config.yaml
n_layer: 10
d_model: 192
n_experts: 48
experts_per_token: 3
d_expert: 128
d_shared_expert: 0
activation: "swiglu"
moe_layers: [1, 2, 3, 4, 5, 6, 7, 8, 9]
n_empty_slots: 24
router_score: "sigmoid"
normalize_top_k: true
routed_scale: 1.0
balance_loss: 0.00564
balance_bias: false
init_std_router: 0.00909
lr_router: 0.000823
vocab_size: 32768
norm: "rmsnorm"
norm_eps: 1e-06
tie_embeddings: true
optimizer: "muon_variant"
lr: 0.0112
beta1: 0.95
grad_clip: 1.0
batch_tokens: 262144
seq_len: 512
train_tokens: 761100000
steps: 2904
dataset: "wikipedia_en"
Below are experts of layer 2 (counted from 0) of a mixture-of-experts language model. Rows are named router (the router's row for the expert) and show model dimensions 0-191. Each number is 50 + 10 x the weight over its row's rms, rounded and kept within 0 to 99.
After each expert's rows: "raises" lists some tokens whose logits its average output raises strongly, later layers aside; "comes after" lists some tokens at least twice as common just before its tokens as in all text. This comes from a sample of Wikipedia text that the model never trained on. Tokens count by the router's weight.

# expert 45
router:42 30 54 43 23 59 55 55 62 40 57 77 53 50 39 44 48 56 41 64 52 44 57 71 56 41 46 57 33 45 44 48 52 41 59 49 43 69 27 55 40 47 43 60 52 61 36 55 39 27 72 65 54 59 49 42 44 45 41 58 37 48 61 30 48 42 55 38 41 61 46 52 46 40 50 45 56 51 66 57 51 42 48 61 34 56 50 29 66 43 49 57 25 50 52 34 57 47 58 56 53 58 55 48 55 37 63 64 57 58 56 45 41 52 49 52 66 49 75 58 49 55 40 65 42 47 58 50 47 58 37 58 69 49 55 58 44 38 44 55 48 44 44 68 49 66 38 47 53 31 55 57 46 60 49 52 48 48 38 40 65 51 51 50 55 40 61 49 50 39 75 53 57 35 46 37 66 49 47 50 46 60 50 45 34 43 50 51 65 63 60 49
raises: ".", ",", " and"
comes after: ",", " the", " United", " in", " of", " New"

# expert 33
router:47 52 50 45 32 47 57 32 59 56 54 57 51 62 42 54 38 58 51 53 53 42 47 60 51 32 43 41 39 50 37 54 59 39 54 61 52 48 45 33 33 63 40 48 44 57 46 33 44 38 61 58 55 56 53 48 33 44 47 57 41 51 39 43 46 62 46 38 33 65 52 62 66 39 50 43 58 50 60 46 37 67 55 48 27 55 68 52 64 37 49 59 41 27 56 54 40 41 53 52 52 44 51 37 50 65 51 66 47 62 55 48 38 66 46 46 44 49 51 66 45 51 56 61 46 70 46 41 41 45 45 47 55 63 36 61 47 50 48 43 42 65 51 64 47 52 39 27 41 39 62 58 38 73 35 36 49 53 32 33 66 66 51 46 57 45 50 50 40 29 59 51 72 52 42 56 55 72 47 58 63 49 58 56 38 47 57 41 49 70 52 68
raises: ":", " was", " participated", " were", " included", " did"
comes after: ".", ",", " that", " where", " of", " and"

# expert 12
router:39 46 45 56 54 47 65 49 55 54 71 58 47 54 45 34 47 45 47 54 47 41 62 55 42 50 37 53 43 44 44 53 66 45 58 48 42 47 45 40 35 52 49 61 56 41 42 49 56 37 56 65 60 69 50 45 44 38 50 46 33 40 57 49 43 58 49 53 49 53 49 57 72 49 42 53 55 43 51 44 66 54 43 60 41 75 59 43 56 44 47 53 29 54 64 44 43 52 38 54 68 67 45 36 75 41 52 40 44 40 60 53 45 67 32 50 54 56 46 58 49 54 33 88 53 61 62 48 48 49 40 63 55 38 49 50 69 56 55 48 74 46 52 54 37 55 38 52 56 25 47 43 21 54 43 35 57 54 46 43 53 57 39 49 55 54 66 62 45 52 51 51 54 43 26 34 47 60 42 43 58 43 55 62 64 47 41 54 51 53 69 70
raises: " the", " them", " a", " their", " his", " "
comes after: " to", " was", " and", " he", " were", " also"

# expert 20
router:54 48 59 45 52 51 53 48 47 53 60 57 61 83 43 30 46 60 31 42 51 33 49 56 55 36 61 46 50 59 37 63 51 52 51 53 37 61 45 35 33 68 33 52 43 40 43 34 58 47 53 58 46 47 57 44 30 45 37 57 47 53 59 38 48 44 65 45 51 50 64 61 44 61 55 44 49 61 47 52 56 52 41 49 47 56 57 45 72 35 59 42 44 42 56 49 45 51 44 52 42 67 46 56 54 63 52 60 45 38 42 52 51 80 46 41 59 51 52 45 41 57 41 63 45 60 41 52 43 36 50 49 47 48 52 64 44 61 56 62 57 40 50 69 36 84 53 31 63 43 50 53 45 52 31 43 50 54 39 58 62 68 16 43 47 46 55 51 41 58 60 66 44 31 34 48 43 39 46 44 56 62 55 56 49 51 56 57 52 61 53 64
raises: " he", " the", " a", " they", " it", " she"
comes after: ",", ".", " due", " that", " more", " announced"

# expert 3
router:29 49 41 52 44 44 54 44 35 50 42 70 68 47 47 49 46 57 61 51 46 48 31 57 36 42 40 40 60 60 49 60 66 42 67 71 45 50 55 48 49 53 23 48 51 50 33 43 65 51 68 79 49 48 50 43 53 47 34 47 41 34 54 38 61 48 49 58 51 47 44 42 65 40 42 37 60 57 68 37 60 52 62 42 42 54 53 37 60 38 50 60 28 56 66 51 45 48 68 44 52 67 39 45 47 41 60 49 51 34 37 41 45 69 34 50 80 45 47 54 43 46 53 58 50 55 53 48 50 36 55 56 50 50 45 63 50 64 51 51 63 66 56 51 24 60 37 37 55 44 41 46 54 62 49 38 63 53 44 47 61 55 34 45 49 55 56 45 43 52 55 45 73 46 47 52 56 54 45 58 56 57 61 51 49 47 47 33 69 59 56 55
raises: "-", ",", " of", ".", " known"
comes after: " a", " is", " and", " was", " as", " with"

# expert 2
router:36 25 48 46 33 56 58 43 62 51 40 54 55 64 53 37 45 45 25 51 38 45 40 53 48 43 58 37 40 44 46 58 46 26 41 62 41 63 30 39 38 52 48 35 71 59 58 49 36 45 47 59 68 58 51 46 53 52 57 40 33 49 47 48 49 46 52 41 43 77 49 35 48 51 19 32 47 45 66 46 61 49 48 39 34 55 40 47 54 42 48 63 44 39 63 58 55 54 49 51 57 49 46 36 48 46 53 64 55 64 52 41 55 49 32 56 45 54 54 58 40 41 50 66 45 51 60 54 53 42 42 47 53 44 38 64 50 56 40 57 66 66 59 61 31 56 55 41 62 48 55 47 36 72 31 43 35 46 43 49 53 68 34 33 48 51 57 40 31 37 63 50 59 50 44 48 59 62 53 47 50 44 48 55 47 59 49 48 48 59 69 54
raises: "\n", " and", " ;", " |", " but"
comes after: ")", "\"", "6", "3", "7", "5"

# expert 18
router:44 42 44 43 42 46 50 46 59 42 56 65 51 60 43 49 24 33 47 37 44 48 58 63 53 44 45 60 48 68 37 61 54 31 65 52 38 46 26 47 43 56 38 38 71 45 41 46 49 43 63 62 48 68 49 28 38 56 61 56 35 36 41 36 33 31 49 41 40 61 38 49 43 30 38 53 40 58 66 45 51 46 57 59 29 66 46 41 63 36 37 44 45 47 59 41 57 44 48 54 58 50 36 43 62 49 63 63 73 56 49 49 53 56 49 57 61 54 59 61 38 64 52 64 45 57 53 49 56 43 46 54 59 43 37 55 55 63 57 49 45 56 69 59 44 56 38 46 45 38 37 38 41 69 30 42 52 54 47 53 74 55 55 35 54 50 63 53 45 37 50 39 48 55 51 48 42 61 39 54 47 53 54 52 48 41 62 47 59 69 61 52
raises: " of", ":", ",", ";", ".", " in"
comes after: " the", " and", " of", "s", " The", " a"

# expert 21
router:49 49 45 63 58 55 62 42 55 39 49 50 54 56 27 42 12 41 42 36 36 36 43 62 45 50 53 53 42 39 34 53 57 47 57 57 40 49 58 41 27 57 34 50 60 46 52 35 58 25 43 57 46 61 40 39 30 46 58 43 33 46 51 36 47 36 53 34 47 50 38 58 50 31 39 49 59 54 59 35 55 68 58 43 53 49 63 54 51 51 50 51 39 38 59 33 46 42 53 52 55 57 44 53 48 56 36 51 51 50 47 52 54 53 51 48 43 46 53 57 35 36 48 67 47 64 57 51 49 45 40 58 54 52 46 49 55 52 52 56 59 39 51 50 35 60 56 47 33 32 58 35 22 63 46 48 48 56 59 34 67 62 42 47 56 41 45 39 26 66 58 56 38 35 44 42 44 38 42 57 47 55 57 60 30 49 52 50 50 77 53 53
raises: "el", "os", "et", "or", "im", "r"
comes after: " the", "-", " and", " of", ":", " \""

# expert 26
router:38 52 39 62 33 63 60 51 54 58 56 46 45 53 49 55 36 38 45 49 55 49 44 50 47 55 39 56 58 63 29 50 69 36 58 62 42 48 47 41 33 75 33 36 58 38 45 45 47 30 54 57 60 61 54 37 22 52 54 58 38 45 49 41 39 39 56 30 42 60 55 47 39 54 41 47 58 54 62 41 43 53 57 48 40 54 52 46 60 50 48 40 49 51 53 53 47 42 71 45 75 61 38 37 56 53 52 74 43 30 65 42 29 59 51 56 49 49 55 57 39 50 47 64 55 55 61 48 57 44 56 49 47 61 52 53 52 62 52 48 47 51 48 57 56 53 49 35 44 40 63 53 49 60 56 50 50 48 33 37 69 56 32 37 52 43 54 51 34 41 56 40 57 46 26 41 62 55 42 62 50 69 57 69 47 51 59 59 75 61 62 65
raises: "\n", ",", "-", " –", " -", " "
comes after: " |", " ", " —", ";", "|", " Votes"

# expert 28
router:35 25 60 48 50 51 55 32 49 46 53 56 41 61 57 47 33 55 38 50 49 42 41 62 55 41 48 42 49 60 46 37 71 26 57 56 49 54 38 18 35 67 48 52 55 41 45 53 55 37 47 70 60 65 55 43 46 36 46 62 57 47 44 44 39 42 56 29 46 56 46 51 65 56 30 44 55 49 47 51 62 44 50 58 44 53 61 42 60 44 42 43 21 45 70 47 44 43 43 37 48 61 43 46 52 58 40 64 65 35 57 39 47 58 49 54 45 47 58 58 32 59 31 55 46 56 52 59 55 49 54 44 55 49 52 54 59 52 57 64 50 65 51 54 45 55 50 55 41 37 53 52 26 80 30 37 53 51 61 47 63 61 48 54 36 43 58 42 55 53 66 47 51 58 50 61 59 58 52 63 40 60 48 51 41 60 57 45 68 70 53 49
raises: "-", "uss", "."
comes after: "-", " (", " \"", ":", "″", ";"

# expert 8
router:41 40 48 46 37 60 61 46 56 58 45 52 55 60 38 40 37 51 35 57 45 44 43 64 48 45 38 46 46 63 43 53 59 35 65 65 48 51 45 35 37 61 34 39 57 44 42 37 49 35 59 61 57 60 49 42 33 42 54 51 36 43 42 35 37 40 53 32 32 63 48 57 56 52 38 34 53 59 72 41 54 57 57 47 38 52 54 41 63 37 46 46 41 43 60 43 33 35 61 47 60 53 40 45 53 51 53 66 53 50 55 33 57 66 43 52 51 40 64 76 39 65 42 61 52 59 54 52 52 44 46 47 56 50 33 61 46 61 45 50 57 60 63 63 39 60 37 45 49 37 47 42 29 65 36 41 46 48 51 36 68 62 35 31 55 43 56 51 31 36 63 53 62 48 40 46 58 61 48 56 57 45 59 67 42 60 55 46 63 69 64 56
raises: " Singles", " Draw", "^{(", "sson", "ović", " ^{"
comes after: " |", "'", " United", ";", "==", " New"

# expert 1
router:54 41 62 47 52 69 54 49 55 41 51 58 65 46 59 45 36 29 49 61 42 37 49 52 39 38 51 48 37 47 43 65 54 54 62 50 39 63 52 43 50 62 48 34 59 50 26 48 49 46 64 70 60 58 45 35 29 32 55 67 42 43 56 47 39 46 43 52 47 50 40 54 57 49 33 51 51 55 57 36 51 60 45 62 35 71 44 34 78 55 42 48 31 49 65 46 55 52 43 43 42 65 45 39 60 44 53 56 44 45 61 53 33 51 39 59 56 56 59 45 40 58 30 66 56 53 69 56 37 39 44 47 49 55 59 63 48 54 62 46 47 43 45 77 46 53 42 54 46 39 53 27 39 59 49 50 51 58 50 35 63 55 42 56 53 44 52 38 52 48 53 45 54 40 34 40 67 47 41 40 61 53 35 40 42 55 43 59 42 67 73 41
raises: ".", ",", "\n", ";", " in", " with"
comes after: " the", " a", "s", " The", " his", " its"

# expert 29
router:35 39 67 43 48 61 73 46 56 46 45 62 54 64 47 26 44 32 42 46 53 57 42 60 34 39 49 63 40 50 28 45 45 43 48 34 52 50 41 43 34 56 36 55 64 46 36 50 45 38 67 58 47 62 61 44 38 45 50 41 52 36 48 41 34 39 47 47 51 46 53 49 38 56 37 54 50 47 71 47 58 57 60 38 37 56 52 52 54 33 53 50 50 39 47 60 52 58 69 36 56 48 56 45 67 65 45 47 48 42 55 58 57 63 56 40 54 50 49 52 35 54 37 54 61 62 63 59 49 47 40 48 65 54 61 56 59 46 46 59 53 64 58 68 34 54 48 31 55 35 60 52 26 56 53 41 38 47 66 23 49 54 52 42 50 21 49 60 51 51 63 41 56 56 31 38 48 34 38 57 50 64 49 54 51 45 46 52 73 54 58 53
raises: "\n", " ", " |", " the", " The"
comes after: "\n", ".", "==", " |", " ==", "==="

# expert 38
router:37 38 57 56 35 57 62 51 48 40 50 44 36 41 32 53 35 70 44 56 46 53 49 71 64 44 43 57 57 53 50 44 56 37 56 56 29 37 56 41 47 38 41 37 51 63 38 46 58 44 39 50 65 47 48 43 37 46 61 46 39 41 59 45 37 50 38 49 26 64 50 63 66 62 46 44 58 59 52 60 41 49 43 62 28 46 34 51 61 42 36 38 51 35 74 32 39 45 66 30 56 64 57 52 46 68 47 72 46 61 47 38 41 69 50 45 67 48 60 63 60 55 45 61 48 50 42 53 39 44 56 52 55 49 57 67 37 41 48 41 55 68 58 54 48 56 41 52 42 40 60 46 34 50 54 41 61 59 49 45 60 60 41 37 61 48 54 46 29 45 50 51 43 57 51 35 54 39 42 67 41 37 52 51 61 43 49 60 45 64 61 49
raises: " ", " (", " \"", ":", " ["
comes after: "-", "|", ":", " Born", " •", " Genus"

# expert 42
router:34 52 51 40 56 52 63 52 59 46 45 51 58 46 64 29 30 46 55 66 52 28 65 58 52 36 49 45 50 56 40 57 61 50 62 44 40 61 52 52 55 56 42 38 67 58 28 48 44 38 58 65 52 48 41 39 43 32 61 65 41 41 65 45 45 32 36 63 43 59 33 55 52 48 26 45 51 50 48 55 54 49 55 62 22 74 49 40 65 50 46 49 49 42 57 59 66 55 39 34 54 52 48 43 56 45 59 49 41 48 61 55 36 58 43 46 48 57 58 52 37 67 43 66 62 58 61 44 50 39 41 51 50 40 59 49 46 65 62 46 46 48 44 57 48 53 46 41 44 32 47 39 26 61 55 46 52 42 41 35 65 54 47 47 51 27 54 57 52 52 60 46 56 40 29 47 66 55 45 59 58 61 66 48 58 59 65 50 46 67 67 50
raises: ",", ":", " in", ".", ";", " on"
comes after: " the", " a", " was", " The", "s", " his"

# expert 11
router:32 55 52 48 41 58 55 55 60 37 63 50 53 67 47 36 35 40 63 59 54 55 52 52 52 55 57 44 34 46 40 74 54 35 65 55 46 44 48 35 39 48 44 48 61 43 28 33 52 46 48 64 43 53 54 27 38 61 48 62 27 53 51 49 38 47 43 45 44 62 57 65 39 34 26 50 39 55 72 37 53 46 41 64 29 67 56 33 63 29 54 50 22 50 55 50 64 54 43 48 56 42 58 43 55 49 46 54 55 61 47 55 42 65 33 51 55 54 54 47 41 53 32 65 49 52 71 55 54 45 47 64 59 40 56 52 43 56 60 55 66 55 54 61 47 66 37 44 52 32 45 35 41 67 42 39 48 52 39 42 60 51 52 57 58 39 45 44 47 38 53 42 46 50 47 53 41 41 45 58 59 54 43 44 56 49 59 53 52 65 71 53
raises: ",", " in", ".", " from", " on", "-"
comes after: " the", " a", " and", "s", " The", " his"